Weights of a small mixture-of-experts language model, trained from scratch on English Wikipedia: 6 picks a token.
Below are experts of layer 4 (counted from 0) of a mixture-of-experts language model. Rows are named router (the router's row for the expert), gate (a neuron's input weights, with its number), up (a neuron's input weights, with its number) and show model dimensions 0-191. Each number is 500 + 25 x the weight over its row's rms, rounded and kept within 0 to 999. Numbers have three digits each.
After each expert's rows: a language model's description of what the expert responds to. This comes from a sample of Wikipedia text that the model never trained on.

# expert 44
router:479499521486513492509496532484499468497539484482475510521469498470518486516515522503533476464504488506553496505453497464507518464494522490514514458510522544500492505486504443453529512467487513526510483501506483521451485480521473514495521517479554455496505508543454492544494519503490509501462488538515489533527561508503496498456518495532520489572516498534486495489533478471514469478481493518499542523547487517516502550545482548470544474478519496469527502494515477483470523518480522503542556481505476488533512496483510497498534469528474443537511484498481523495503489468492472502
gate3:525543529471455485490479474510509521527477530550497507534473481437489492553514521515478465470497503545458487485542488510422472517493513487520457473481502549503495513481528504518516497474510491499510497486515488507478508484463517504497528518496520522483500481520473501508473493486467530471514498512530529526523513492445477537528500483509526475498509508551499508482501467512528464517462483506494531470537486506514496504535489465498491479491578469486493505541485497477497484483433552466542476466528507531501505496469529519488536459485513504511496475480507470514453515496489503511
up3:503551548482466457512498478493508523527475520540521510557478477440481487541515518521502478459486487532448476482533475480428494499495527490508476481492531553484489497504517532504519506470494484507475509463531501508483501497476529500488493525493529535494491504516476506516494511490498509481505482486509534516526496470441453537509505480518506465504525491510478498498526462511555455492491501496506506477539504491538489515513486459466504463485557477476501461551504489494512512488445552480538494467511505511514473491480521513507513439515512534518495497489512470538464487503468524513
Periods ending a sentence, often after a year or noun, before The, He, It; also abbreviation and decimal periods.

# expert 45
router:491468478515475543515469521496552519499497483479478527473502486510507525483523442506557519519487476476524518481499507503485491513471470458488510475532496457512471527506466492492508513501529492502468542499538461504467494500503495545485437484468505459503471472556489481505496493491497554511471502496477490505534497508486482419533490521514510495521494539515493496457547502477539461500476530485483544525500505498487465511472502512523504521462514463491492469474521514473504495505515516487527512491562495542504522488512526556500522500567496464492497494518482529515525502469544481490
gate0:444507510499453512497486482504489489529526492518498485528471524457489524523456453491495527521527483507531505509514533469496504506480526496502509480466525526517518483476524482500443520488527519495468525502451495499462501506505529528508473468475551470537487466519471507483455520576482499435491495482474541545489482512505496482510470525512507523499480492467488497493488509487517462509537483526501487519523484504500528482531527489509495513531480512538522487542533503500493482500496533503503519527526491477484471513523503519472520525525478421519581510482487509526455464483523462517
up0:480484458494502493510524469484474564533535516487472459481505467529526466531490521501491527541554501472510526506493541495513499500515493504511501494442532448513527487526486522521476525528524465474532477505509550511501484513484494472503479490548500485514535535561485492508487510497514501513512523456502516529526516499523480513494521489521501491485513480489482501516511496522471531437496499473474533450558459555500547459519527480465498550460492499530517497527496480507502512522513531492506500491541516497474517528491516493490449531517477514476530467479480493496512525496499541550
Infobox field labels like Born, Adopted, Population, plus assorted word endings, years, and table separators in lists and tables.

# expert 58
router:488490557475463486526457496514522504520541481532497503490531556497479517489510523474512484449493490456510470506473501485455516460539498479505546472496526472507520504495477493489519507495496484492473525490460482450494485491465542500505497516477556485537484497538494542503490567550422511548477497488489491523503503480492477483494496547488539507491500470496517515500474514485520481542498489500485546491576474502504512491539483518476526534517487528492535500525505480511499495490478496480500483476531495474542477498484500531491508467539472467488532505508490515502483487479535479554
gate2:532518510493499494468488538503438466506487479489521476536506448554462528522533491501521517455505526522499527492512513484515502485513513530508489476487488482506500514509473457501524529485486480506511447468484486453566502465502495519519484484509516507483446479471516532515507471511511488549510490498510494481496477533475499592470504519524464514508505549472534515495518497502503490502519486504501472500483512474510457456507492503491478524492537480499471468452547461538485467482511527494451492503495486496497541463534511505502515516507478477497509517558516538459527520484492449485
up2:493484478503499489484534465510517535508504515489485447468503511482485491500500528504481484531500451473484517484543475486495509545493489519508518530527535505510467511483496525488498510473502535506489505487526511494486469532482507521461573503475511452492550533500507492489473514512459518525488471514514492491494514477490489455522490504473489517515511513513460510526477503496541489487465460469527500487479492503510488551520487514506544460487502469505533521506491492474514493535519474471502529519484529454488480577458519513520475449551539551502465464454454482508478449525472537479
Prepositions after motion or change verbs, mostly to, on, at, from, into, as in departing to Washington, renamed to.

# expert 54
router:457491539495456522512482485490514479539528497519436471496538544485478481481484528475504520453494493479506473491494536501463479482497515488542475453513546531524469541513501447489517502487495488491478513499485483508447456461510504543525513531463550478539507495518510491549501531481525539490480485506487518518511519537504496473459480523468540469531479466502478494504513507512478500521458512469503528496558496514494530477491521519489532483497526530508500536516512472521491452520496500527502531494526490507507484516480458536476504484516464480491500462557455521513513477501514539497
gate5:528487514501480482508510484500550492503508466518483505497477456552554501520495536454487485497493509458510485480549524487525544498497489491498490539527489503506538533519481492445493456454497515492467534491512495482511473517505493511514468501523499498526494514516493554504506455496517476507448516524473514495478477488501480479446499487478531540477457455455463496494484479484529546470510495523525493543468530476482542529540529493517487522517509487473511510477505497504496509504473542499529525550528524551490533457482484513485487507506527549477477504522549517509479456501496540523
up5:512499479479523524480468491491522515503459521517442494495468524469469505475530465520511475554476471517509480524471501493525494509487521503513502516482478471512514481493506518516494490533476463479503562479491498511493545497538475483546514507466508478499472454501518498478497482478484512506514510501538454473531494489473498494518508492487497497506570520513534530468411526500459435489480454498490473490517494529518473482483483461492509524540489519490518487510494523484496548483516472565462490456499500486520505535514489515493499524514519492475458486461528460523509511513460464462
The word "the" after prepositions like of, in, to, at, e.g. "Communes of the Eure department", "in the world".

# expert 8
router:513491473521531511491478487529512481494458526488488506510501508449540533488527498529536502466502503491532489494459498457491515483504500435509504459526497518523468497498492487492517504475510513506517526513519489520480498484505488514497509478473553528493486540538460564530508515543476545497483476523481468550552536508476450487456507491537531462512510493547480524475483484460529490456465515495489501513527476511458484523514495502513551464494531485483490474474473491537487521489517502537510515523470457467494516481470483559504515477507452487545511481505468487492529464485498510505
gate0:515526512489588475506529562512491498486498529519506501481488506469533494482454476470534534532476521488484504511501477467520544512505473523482505457517500464492514446497531449495500464441520522523481498506493477471474483502509489500527497448437549523505464456482504520502482488494470524543514497501526462515467476504533478478506484510528488491527484469509539538520493465511516483494476475466523472515502469484496480494543539516510502485531511507494491511464511505523528487495521506486489494533474493490556534541452487473525511525515496485481495530510474453482521491496518534523
up0:510502548503436490531509446537498498531533513486464452464502524511497522491527491466496480460465513494517478496497528490505501479509524504490493456500528497485519540514467508465497503530464540493453440480523486541450537531484474514479464486519479464501531458496520494491475479460483479511497511498523514473469524502461516476507536472514479507490463493481484444472541486499486510517475508518470524482512509525537511509471544472462479516526455483470537515502517486505502466473500473505462511482541537483480512483509530523499491502501517480519515469515489480529474497458542457514
Nouns naming a creative work, such as film, album, novel, opera, single, usually after "the", plus sentence-final periods in film and music articles.

# expert 21
router:483488484524470463500468503548489529499518504491488514545508532512506521490500510484534510469496482482533463495529514493456462513494501473514465453465548510551449520494487471444537493477527541480495493507465457541478518514511506494526461515506507465512490502536461516510481508512479529495455484451489472505515473538507530505536500512510507521524508533506530524537521494519544474520500528501493545498545475541504512531485524503481541528537534525481518498519473501466520509496533473473537513488515471529501490486484512512532482463518500485504540501561472498521512526470539527532
gate2:507523492500457491522463483450462504484516524509488474552473487520456546506488502476485514475516501488517539477484518513529496527503518490472515474479495520545464521448541450527489517533543513491482501492496471475459478459521526492499517514477510539537458485497489510566524560518512494502485485465472479495527479546509508482508472504524492484489504483516512507526534504455487476523471529516528493431504472526455498532484481520497499497510517514525482483496462502514464475504494493505508451487505468477470496466522479532542551522497480508519535444503506517515541513520493489493
up2:522510479485459494480512496504496508491497495507514490524481532492525527499497530536487495486514508520512507541509501466525498483454499492492485517502500489510472509533470506517534539496489493513504504519465546511507530479484505507525475505540496476474502505540502510523481509490480510520528551539507482484519504541513492490495474510565509498554504497470494479452526510532464544517497500468438520518518550524502495481525515471510505480514489463476549485489543572557519514478485459495489540517573502489544528468530532455515483457548474486472501528519478479535524460482507495521
Compass words like north, south, east, west and nearby connectives in location and route descriptions, e.g. heads east before, to the south.

# expert 51
router:500483543526509489486465505554552536531508503495437499540490479510520499473501464499495491484484472475509532505497560503464513467506504485492487497514502478517516525530489498488489484484462518479449568513520472482483513464543475497521501527531540484536462504489482526518511480532462512490510506498476449523514484486510520483451494544498519497531482502487542504522542504506543489518495477509494508506506522515477464557525498502532518516514469506502488496472468492514476475506469488507553518501486491564492551537516470498456477494533455468500479502524452502519541510494498528473
gate5:456526503469460464537482519525471517521485499501468433470500491548477486498542525504527504518487513505529486487524492517460423487525504518551483499522560535498467501500517505445497517471482499506468523484563521467495500551509461517529461559497491520522494498470508462488507490524518489524528491468554488496477496502530532504489524527520478473541473488487487492465526508481523500490502512513444481525485489502469514501473487535503503519484503441501475542474473493511506486531500456479491537499503510517495502515526496524476467510530495521497532512517501545481522497519521514490
up5:475487456474543523514526520495523506471500506471505530518480527447491444499467496458491453481525511487494508470485496535531522517484527508441497495495500458499540445527519494541523516500533484473520483506483446548484463482494505491490510490507501470483513519510536496548488513491522478473504509538488550487506478483490492474529480495491489511466524513516494507490495502510456525484544494489515525500506515476501461499483511481516507483494517538499551531545481508519510538473483536483514428535480479505495473535501515490549551485501518503538499467496495467523460456452499461502
Middle word pieces inside personal names and surnames, often after a capital first piece, e.g. Ger-ritt, Ra-eb-urn, He-v-ec.

# expert 3
router:469519511516475518514474490534497503481454482515445545471464520554483502476513462508537483524518445484514472493508486493485507494510504532514464466508506470509514529498498506448530502516502467499485506500495463472489507485513490525489460505523480478511487535562514517557527550498485550500489478502470479495528479533501480433529479496469534494519463520489438484477527516512516462537475528488476489476498459501520480509487475517500530481457535475509469514515481501515482456491517498503502488495509496511514536521475478494484487548559521495487527461460453488479503514466528495498
gate6:485453529530479519510484503550532496495505534561450470508486515522515489489525515523450536505501513494471481512532496516494516506566496480473519477488493510490494494513485509488514531506491500468507493493435493516547475494508487524489480471483531523518501518535466494519521528517480514540506484493455466506503517502497477514489516431549521512511528479549469545509522465496522522477513503468463484461492540532475443518535517487501496454482500531456473518507517502545475473522484452455499477470481479544486525475515500505528508540498484455480516479508507481515503492533493508491
up6:519507503475528475482505462470475493494531485477498519480501523495469521541493496510512499459501507469543498495510509509538492521472494533507455529550492459487545555489489549511525482520473481531458517515548474499485539496528531469501467515491542499533505476483533516516513497462511516526502501489480494514521512476500497475481496488450532536477504511471469490531515508480488508476491511499514506501546513496454539517500504500478480525498501511525463518484478479473445495487488536518518460510528530529550522552503490505442479515523534542506453506485406490485478493492507526493
Opening parentheses and brackets starting asides, mostly after a name or number: unit conversions, date ranges, abbreviations, e.g. (99.6%, (2019–2024, (KCMG.

# expert 62
router:492495518481509474518476515481523533508510494468533550479517489470529520494520479508559523518500458501545509528478520472525509490523526484477486497529499497488484508519483512497511461492534530469472506525496493476458476508502473491507471531499535558551485489521506538491536504505478535519503481485512474493546466531512510412523502513502545513521486499475508537502503507499549461469440493478482517536516493501462447519486509523507515512493494498513462478539525504486510468479510512519472479473546518531530530520475498540473515499523474448499503492535457485554539505514513494508
gate2:450482513489541554506501469538492498501507536516479490463496508523512505508499509495487512496473472484470528510522494476509531522488449519494467480528500507485532484466498473536543549470495494460481468515491506461476516484501479503541498490500482502557460487473476524510473549527477535507522476525496491507540506506539503487473418486525507502525465535513517546500464464540549484495458496461486501516517489512497468477472514514532510520540482495469492495501505470520507527539509496505529510523522471520453510532480478512509487522515493506517476487576481477549535473500485484508
up2:491490503480503503497499472525492517513491539484512483459523491510520509526515469503490521534489465497491515506516468492496502520508472515519529490484516493489548497507503494508538517480494524523490475471470503460479540524486497475542509516512484472528475490468498535508467538516521503504492472520533511472559507570548534464460445490543493523541491520504520543498436522550515510519455497471484446501508527511537495469454504515540562501499477529514486490483515498522478514516505496524503500524519489518494515496454521486539524524520477518486435487547474469495486449482478473512
The word "as" in role or comparison phrases, such as "season as general manager", plus connectives such as However, because, "In addition".

# expert 18
router:474497526480495497458500527455536498517496510475475487516513512483476483465503509518482547488512487510554448489527486505455480505590511510492493456521544535518507528482517496486471503475503493511509510507464480485428470491512514531498503506497496510532482512507491489499506498536483495506496480539507523602502535505503467478427470531479501473512494489525485542569498518513534508527470524500484497512541502485469508493524494539474501465547508513469499511498479494519510498532496503495527519504492511523521454516494481550487536527495522486511537465526490477509501480491508511520
gate1:480558514424548483507491504481521459502451545462501473498484508490496499462519505505487503517496481482498494479489559501478481531514555489445456471502474524492479524488490498475454546522500497542500518484527490502465501470482508520493481504438516524473468485485555462484496487507504496487493471511510543520515453530527485501471476488477506510521474475537515505546523507511487496499487490510492506526460501477525516514531469510499504459496532484497484502467531486479511512491528518533512458495487492510442492472490496538542501544494483534501532482531502516513477541514503493563
up1:482494467488522486549473451524508500498525531509521508540523475477547497513446499498486480494526501500506485492535478503477504431489461500539526515507500507498516511530516479515514504536499527486491529489554523489458528478496518468478491552491468499474492452485483509531467508467451463519461465503463536531483508455503506485513516492509494494481488545484494553510482465493472519486454479486497502502526504505525535547471492535494502509550510503488502536468489480515475509505457516483530523459535484454525491473478515498513484554516491526529482484506495487502487557502453513465
First piece of a word split into fragments, usually a consonant cluster after the or of, e.g. fl, j, ref, st, bl.

# expert 25
router:502502499505510500476454497533472511511513473487439511488506530501516489473517511489486512474534445498505497490484517508499471503506527519549486491463525487542497540507486466473508508494488526483512493494495488506498471521504526530544501527485526502552448527529444564481548500519502508485514478496447496527517487465531494462496509500483535517504510508535510563523514505524509514545481512471455508500538484493497524570544463536521505483537531509534511520514529509547477463508513515508520527499502523521507484485513480514498496479493497505458530471518480487510509494503577557521
gate5:473496510459490495505464479507521524515462495510507486460513514551517482501497485477484521483518471562487533500529490539508507512530480534547484513490484478534528471490483461528513553487492495524509479529534473501526486511498446486496530520526534516536507511533521519509509473541519518501539494501494488537482482481507477478500492515483510470460499469485460516548473508488518520514534504517448510504539522461509475500496459513466499560485551510486449496525509486510476507526480503467437496533547470497488471537532513527489469518509495515524472518473539547517526501511508500453
up5:507521515478512512485477497544512473497462510511522477446510522514527494430483485462524516493534461519495460479480497515532549491487468482528485510528507501511539494442540470529493543475515501484495477479492456550502552493470486487523535551518531472489522460512497474428510481517514526470516480495504473506488459456522494492482527516496517483478541519473450464497481501497537468501472488516437518523544476519480498495529481486502486523502514496478490524504486542499488490476510528478467522518483510483500472505472484506458494510495494493527509539504476501528477474537541485479
The bare space token in pipe-delimited tables, just before a numeric cell such as scores, times, points or ranks.

# expert 43
router:514474518500484500534504478535508500546504552473472474512493494496500485474505553465518500495525475477505498506475501527483505496527480447513491468528486494533484510490479493487517479470512508460480538544516439492502519519506501511469512539524567457519473492531479548483503514514486541517447486489455503483532494507477480461469497506525508510534494468516521499498483529533506476488490508491477508470533509506507551494484519478468491496453544483492482478513505444559504484478533483512489489461543498498489536487529486522514466497536474462465504491554460479481464541475509525511
gate6:502473525475489529472506484496524500534499526467494500527517530489505486512498513518498539508459501496503505502493468535527480528531503479484496470506472502507503560453510558540522533500470487430489486488514518462503470493503503511484547518504507484535486481492496490540477524517521469515502516540526491459471539484520484522505485541467477485494511460523490488488488489537503464513437516474477480542521506522515512541507484566500505507546530501510509563516494480490454484502465470479569496523517523523446478500473490517474525512499536524529482530458519506486472492496473475512
up6:443477483512509490460505449560478503463504498511523490526460464518524473503502433472532464503502505534509509471486517466486523503480488510501495492513523493428479503504449456453505489529445519500508529492515498506543507461514528492530485480511498507498425507481484493487478464556502534500456488496492482475476468501480550489546507498522544468489501523464506480502503488471502486471540552486502509510470468501481498504504502491507508456475460527475517502495504550483500501476487541508474490490532500505490475477508504525535500489505503452517512520478515493501503502511541530539
Words in sports season prose, above all "the" after winning or in, plus tournament, Cup, NCAA, Championship, season.

# expert 41
router:500488565515460507498449504494488460490495491472443490528516525465499482479474487483491496490547488471507522467498510473529503445489499464493508451512518471509442484516462488478473470482475545539480528460495468498469535515503489544465468536492511470516479537518521512520504532527442514505466470495486501500506508485487495502535483471516505481537511537500500514512512488526489454522474510527509526482511483526469528562515517481495542491484482512530488456504509495508507519501527475527477510461534519498497491541461446545491492499527486477504486480542440486503508499484515505521
gate1:448491496514454504456520536507469484503487468523479516528511495483520497518480530518504472458512500499506494534479516514506480499492518509513505516471511491492493526524483482508488529503511488470499491524507560464525471504527511472501533519488526475507484482484527501510468536541466524470494451566518474524457497517548499561498481503494477497502504539504473427512504473510541570444502452481492481474473512515508528517505485486544467482481478485515493495531518504565483464488473457508511445478534492483505548504524503518497481493471512483512491498479458494512513520525464487484
up1:474511522492465498472542546501529518515492483511494476506493498493549503525495532538500502458518458523512506545482468543492487505526513491510470533495541502531510518564485488457494490506515514511468477523537495487529501532511512485475502521488494504477497487459487496542488520465469525475497511559470470507459506514489474532469519510473530523470524522480490469536543498505475508484510479461460477532484514483448541471503470526514497408509485481525461512487509510527442463495478502510499479498523500504501501526470504487497457442512500496512535514460481529514494518486476478498
Commas after names, places, dates and inside large numbers, as in "Manila, Philippines", "May 26, 2001", "38,792".

# expert 7
router:490480541464510499495486503540501475520500482486470493511489511475501483517542495512529525505484512462508517489504524494488481485497535505525467489485531455499503517530467511519488517489506504469500492514512430480500467514496515537497489498497558521494453465483526503536481500536452524498489494519503503494484496517434486479490508535508580479481435511481511512543539472465562453510456547519504541491504504485476492521541496497541508501496509473462471492517479497523471470490517521511536519454514477574518537516531480505513503495495474478500503502532486503517526517476543472495
gate6:462447442533512518540469483544467482502456496483492449490517513538509525501535514535491492505473486463505473520499539501501500515467547490511502443493485512478498498515482494513482498489492508446502444479525509493505478515472487534537473507530516515478474502499551481538464477531474505495474471560535526541481501504452514457482492526529517511521464514519485500531523499455521478512473538515514505490493553502483491499510475558504507475498508480530517512522495511490462475490531521508512482476539470498452507524538523483474492498511515497488493511505519477460461493468509452509
up6:515503544517471510493537501497510481526458505484558461496494498515483458521486525557508514494541489521475489527452499519483503486477460508480523494487503521528525502479495467490526520477508493511487474497488541525477553497502528538470543495480517510470533466522545476536528505539501532469524511530511476493538506536516503503511525498486515476495508485481502500536574510465516496466506533493494473484492494520474511491493505482501500510534493498537518535481520444525509500541437527531485497495473578500525486479506503488476552520506514493470476520458537525547535511507514503478
Middle and ending pieces inside proper names of people, places, brands and series, such as Camp-ing World, Cob-y, Av-iem-ore, Ad-obe.

# expert 26
router:512548533479471511514492494542537506501500481504481487486530503494471497497500460496511497485507511465534529481507521513519471486543507518552496458507505462491503496472480506505521445493468483459511497500494471473517478492561550532527521501429542502521440466494502540533481509488462525499434499512458511489472499513513493497514497512501532474526481516513513521520500527519513511503489543477490504544523479492506536548542488491496552506507479503509480461458473498482481475537497464515492488517543472479505499480510427544468519507484467490527490471516460482505511522473514487494
gate6:526513514491526512533531456530484479501480497476491491493517539553500547529521506551504509544554505558532520490475496510512516521543519531533496552524496492501473520512492507503477494536486535518471502468529565472471494542506496467488498454488535485503478496544524508481492518532530496468486522511490484512485574499463477493481471478513515514473462499501475516462496488536507494508481518485527526498509446427524530531520494496494519464504505550463545474504492491540487495543558489519507500505520499510494469465487497522505492505523465506478507507495485489485500497482516493519
up6:510466540538535505490555487513462522492496468498477514517461553463495509507482527491509475485535535529497494486501500495534517516493525509500481538519521478560493476534503498526554457498489512504486524474488462486483561520504496520495515509521548532498465438521482522482449471487499519523502526522512527503468535429494487503513506529496521488515445518487503481512489515511519571514511473541497477515489520522525516514532519482457508482525466528497483492483506516508459480520508461523489489541522514491545517485510481496517504507476490470509507511511499482488543512555520498449
Word-piece fragments inside South Asian, Arabic, Persian and Turkic names and places, such as Khan, Singh, Shah, -abad, Rajapaks-he.

# expert 5
router:475510516451501514501431525500533478527489504484433510472555480523495504458525524484512495522522493495502473517496531469443486482544531442486486473493474519530511483532497469497535502493447481492519485523510457496472462542497536524506496487473514489486516508509498521498476480499486512550468483524505541518519513511501485464469532550476520443507508492484476502540473498527498530498502494484508509486516482529527498546521521530504506549515480500489534474526517441492483495513501486522508459494480491484496523505439455511510537489518452491488517478523519488514472474457498504473
gate1:499532534499515516482515513472504505482461543469489521479515496483524502516524465497482497475499530504505500512512473514488475514482487469448495488522556512537482520542505539482487501468515519499486539539548498462514485504557504530528505448494530473478474538489508518492530481514502488525483464534496472481541521498506464479485501484495534526518485459508499480477542456495501517435503521455501503470466506446517483493496476481513483521435552500502495475508533478510519468504496518575519502500504518540429520516512512511521530508495547502460485496476509505462483520509497498494
up1:481558479514482530529504495541526522487487484496474488506480466488500510495537497468476519499492534527514473536506479521502484525495549475479497522545483520528456530513467526490501498486508504486479512529534499494495474523581520503498516487489502471454466520496483518458514479541445466505508480478468444492544531458486487497501523466474520483475527474524489475507526472462453526462533491506503506471467522457506519474525484513529499562451556501532482457500468498496471499484505517515488512524482515511486539486494499475517504479487478488493495482479519532482447497505544503506
Subject, object and possessive pronouns in biographical narrative, especially after making or gave, such as his, he, her, its.

# expert 35
router:483524459481456544474490482480530482503521492498493465516475513481502459491527506478486516510512462511572480483544520493513436511564516475469500455522512507493488504484496513474484496488500487451495492536485491513437461528522512530510524520485486448538469485497485467518494505498466489501509481519505514554480518517484506502437488542492515525507486496504478519500473509489499510507463511512458476495531470487491513518527490506474496518541502551520539491520505489525461431500470500498532509531492479511510457530493464501510510503518516460499506444520485511539450467473512501483
gate1:513556493501483515481499512481484483482514501505507421507482506508494467507503476474479473491505485490466502505569511494530485497521479492536498491496504463461504514465470460484486520481506506503492518523497522493471496481548538518481497559510470510527510541495440461500513548472483491518494421516521497527513512495469494503443485497521508518525490498507464540510472537467461515528465482529495474497506526488458463511507535488494493551518456483487480493479453461545495496492485569504501535534490547483499515493506495494493455498501497501492471476490503474481467513472494480466
up1:472503521487506536488506504488507459498537508507500463533495506497527448486518533485485491477513511522451469519523483476530490496501507485545471508522491493474493457528481453474496486493460504478515527525446527507472536478529537510532515524520472490528510463517454507528499496514490496439487437519531457505521511524460506529466487530446452474515521532506495541547458509481551490486501457524487511487521505486439456494475494489472470526515473488507497517512464498541508486512514514491516532542505519480490534493496504478490448483536505494498454492491494494490540477495498501479
Scientific word pieces and terms in chemistry, medicine and biology text, such as protein, acid, neuro, hydro, and pieces inside glycogen and methyl.

# expert 19
router:499503516524488456484509501499540502478511470463506541465554512452518514508509459521481552518502510464507523488501523513478546516566526483486477484514493510519519509475501509522534506410467515492516471533475440480463485452515516540529485496494495488549469491506433518507479514531488533497469495493504510550505525473492529484507492499463471460506481483534516506490509508497534492497506491485465498546538514513492513512498511505524528499552503482517512506496476472533517476547457524517536537523501525497508491523533504498488546482515488467497500523521485512535510478511538516486
gate0:508449502501524514476500520521504483520477498502505478491500506497540498508565491483469486544472482484473512490517498526487485488507493515517499510489492549523502475499488504518544505492496545496499504487479483502464496477496481483536541506518511524493481488491450519510470535472513507513495500472513514529498512541529560518482464513519477474521548491486484516485497476528465502537474487482523511539530468490490490525474513484495503516530518531539511503565534500495543489504490492556489502464542450467504528461527559518503481467514523530527544516505494518444466515588547528494
up0:522506491501518510439549511460453498538487469472500471490481509525497492492541520500527518496471521534495483519515466567468516496550495529475508478506481525521515496496507497497525512472464516481493533487516528498463483507502506545506501517476504473491485490483489491516462502474480519473506464518542536560502523501517510488448519502484501488473505489515480551445521491501483508518480463472468456550470543558492519541488469478511518484523488499476538518543501480485551497457487504525527513465477512438495530528475500479485502456520511509476507519488477493480480501534466506491
Opening and middle pieces of less common words, often inside quotation marks or after un-, such as out-st-rip, un-her-alded, spont-aneous, rec-ord.

# expert 52
router:488470478522474542515470520496555524507500485479473526475504486510508526476521443504558515518482476474526515481501509503487495512482473459485512477536495458509470527507464496487509513502529492509466545499542461503467493499507493545486435486471507459507508478554482488505496494490494555505470502495472484504533501508485483421533491520517508496525495543515494500464547504482537463502473529485483539524499499500487465516469508508523507519464513466492495464472522520476503497509512518485528507490564496543502519488512526555498519501569493461486499494520484532518524507469537483491
gate0:550513538479462512494505445531493476506514477527505522512531457505472503543538514516513521515524467498563556448506480534492451537536483484512532490526476504511494517527510499515510510463498500504527539481522491489488474478531521501512472489500538499488488515494468543455528517516495505487497497486499503509503499484496527479469491519552500479526531514465498537497513496461563524465440504498498505497547466486474520550511494532494481517537493535509523494526486466522501468468478526467529542472504500460491530520501461492509529528553494485504515475538495505463473488507497483482
up0:478517511511474493516514496479523487530492494488486456524517486518487487481469523480536522495509493520495523521519516480528522468528511516479491471476516489451495505497512524527474439528488446501474523548495507468489473547469532538517529487515476525496500482533528499497465522524485531491499472463499564494480520470465469519501509468510516548537476491490479498470471469518503500438534495522541489497498477492510508493460526556504546498530524512479521479484482505517516484432525478532510493528502471536514438499465521514495506494492477506476498529473441481529500532539497513458
Given names in cast or people lists, like Susan, George, Larry, plus pipes and sentence-final periods in tables and biographies.

# expert 30
router:499491506519506467503485490521507516485544459470472554533482499492503510493508478478546496511479520472494577499544520497500498465530501492493487451514519512524517518527489495503550506471519463474511467530477472522441486468487504507479486467490497490511479466512478533525469476547488548492488467485486508519524485519468510468491481562513476509520488540506482496473510475499547476511510487447493505505510478534488464521481490548496531560504498499523509466494533506488524482532476528469546531510536520543522483499483503519522544491470476465483500477535459520478525509495532514525
gate3:497520571478521486521484504502490527501506505498507479524522484488510510460496502472496463480524525476506525509529502500490496568496543516477563504474522487573543506504495510482495489518492481479547464535500427495443498486474495504464516497500520508495422488493502521541509502546472467534521501507496489468476489510499546480488525515497490518499522490475501494545524482462507478491519505513502497521489443455463497487485427518500543499518563486500478510505470502469544499482522532493526510495520521511522495467486489544509521520469520477499516468521491481493509484493502501505
up3:485480427519498517543484528502527529516446531536529471489496506481479520533527518552540498501454472525470494511490509525450511465492508487560541523477513491473496501494516541526527498527521548481498500486519514508530506508493501495516493513495515515515511454530482496490493496488516486483505509508522513506492491474468534463497494482463511467501525507509500495483507507476470486527532541530480492531464481505534460479494557485461506497481494452519511477503539486518536448554549469498474472522512470501513531491481488554501519478514491512502483508549464554463491536486503505528
Word-final pieces like -ly, -ively, -ably, -wards, plus des, least, spaces and odd pieces in scattered prose contexts.

# expert 48
router:494467476517476543513464525494555531509490484479475521472504486508508526476519449506557514519475475481523513479499513506488496511496474457486512468537493460513468531505467495491508514501533492510467543496539463507464494501502489542486431483466510460505464489553488482504495485489501563512477508495476486506534503507488483424536494518511513501530492544518493499459542496482542469503477530487486546521495499500484471510471509508521500521466515469487501459480518523477499498511515519485526509495563497540503518487508528552495524498562499459490505501526482533520522498480538481492
gate0:514557490492508490511488526444530517493541498478442514531535517534505516513509511496454475508522487486525515528494482519529485487512529489503526411508495532496513494533496503495509505487500539503468521420510510525477521461537509495490466551484523458496475493505498530482498508508483513485510538453511491520485468520519520505479492550484494454509483497536488539504479494495512515461534481504470475501526521522463475497520493491494520521473515511509544464469536511559519502568514515538544502517511550509528523473510512497484509507492467512519510474512513515502484554506516488525
up0:496507533512533458470515529511511519499457538483522521469519525481487521480513519465481472541477514525512505468472476496447478528497440493512466510483512499463490506473467496504518458495534556479540492519526510483505481505545507506557509530483489495561467514514485500500484498494506479511493513552495494510483490530534469520519482478478484540494478504501501466484474497520475504533527493499490494475457508482472551468508534507507530509497488539506520465469485509515556549535484518516510512494494482490516506475495519483507525478482423515499562521515481468562470467502517511515
Final token before a period, pipe or line break, e.g. sentence ends in census text, surnames, numbers in table cells.

# expert 36
router:501510513522478490509477488517476500495463493499454526472497528539504492454489469521523466494522455465503485493494487486478518460526502527533486471482493474493512527522515499477531480501506491490464509506472482462502521490517511539486483520509504468512446527573498530544525564486466530518458470485472463506507471519495493428533476526471493524543477497484451505513510520541482469523480527506490486477516465498514479493524470518477536455469513489538474503495501500537487480502512528505502479497521522513528529540466468508467475525541530512493546458477449498510494518473490494508
gate6:491517545502494510552504502504484506523510488509488488520523499490488505510539512506458493519494505434479517458570498510494501483489492520507471488488500497489476513527512483492535455498506482468557481490451484503458499529475478511508465471505491516503523525516485498545511519548497485516532505493528486515451515494499489530524515495488515513524541475503452484437496530539512500549529456499488498487509501517534538502514524498476533528514491494515494509492525495481492464557533484472481454539517501525548579531524506549505546456513510496489485527477495539469512507500512541491
up6:477504452452508469531530512519473531508496485473498487477475480489516500509535502525481501457510471523517495510522467529527474541495489449537499541515452514535511484504445470489563507519487484481509479462495518476514508488533504493464460522535545456531497494517471552453505463477524510558510489498496521486513472464467544499463522517465513472533524512525541485503531431516529548475529498541503500509463495513508529520497468501481480505496486489506514525509490496507475505462503514486486519510493525523509490484517493520500472512558507516494517445516475524501492497527482488520
Opening parentheses after names or titles, starting ages, years, countries or roles, e.g. "(age 72)", "(2014)", "(FRA)", "(captain)".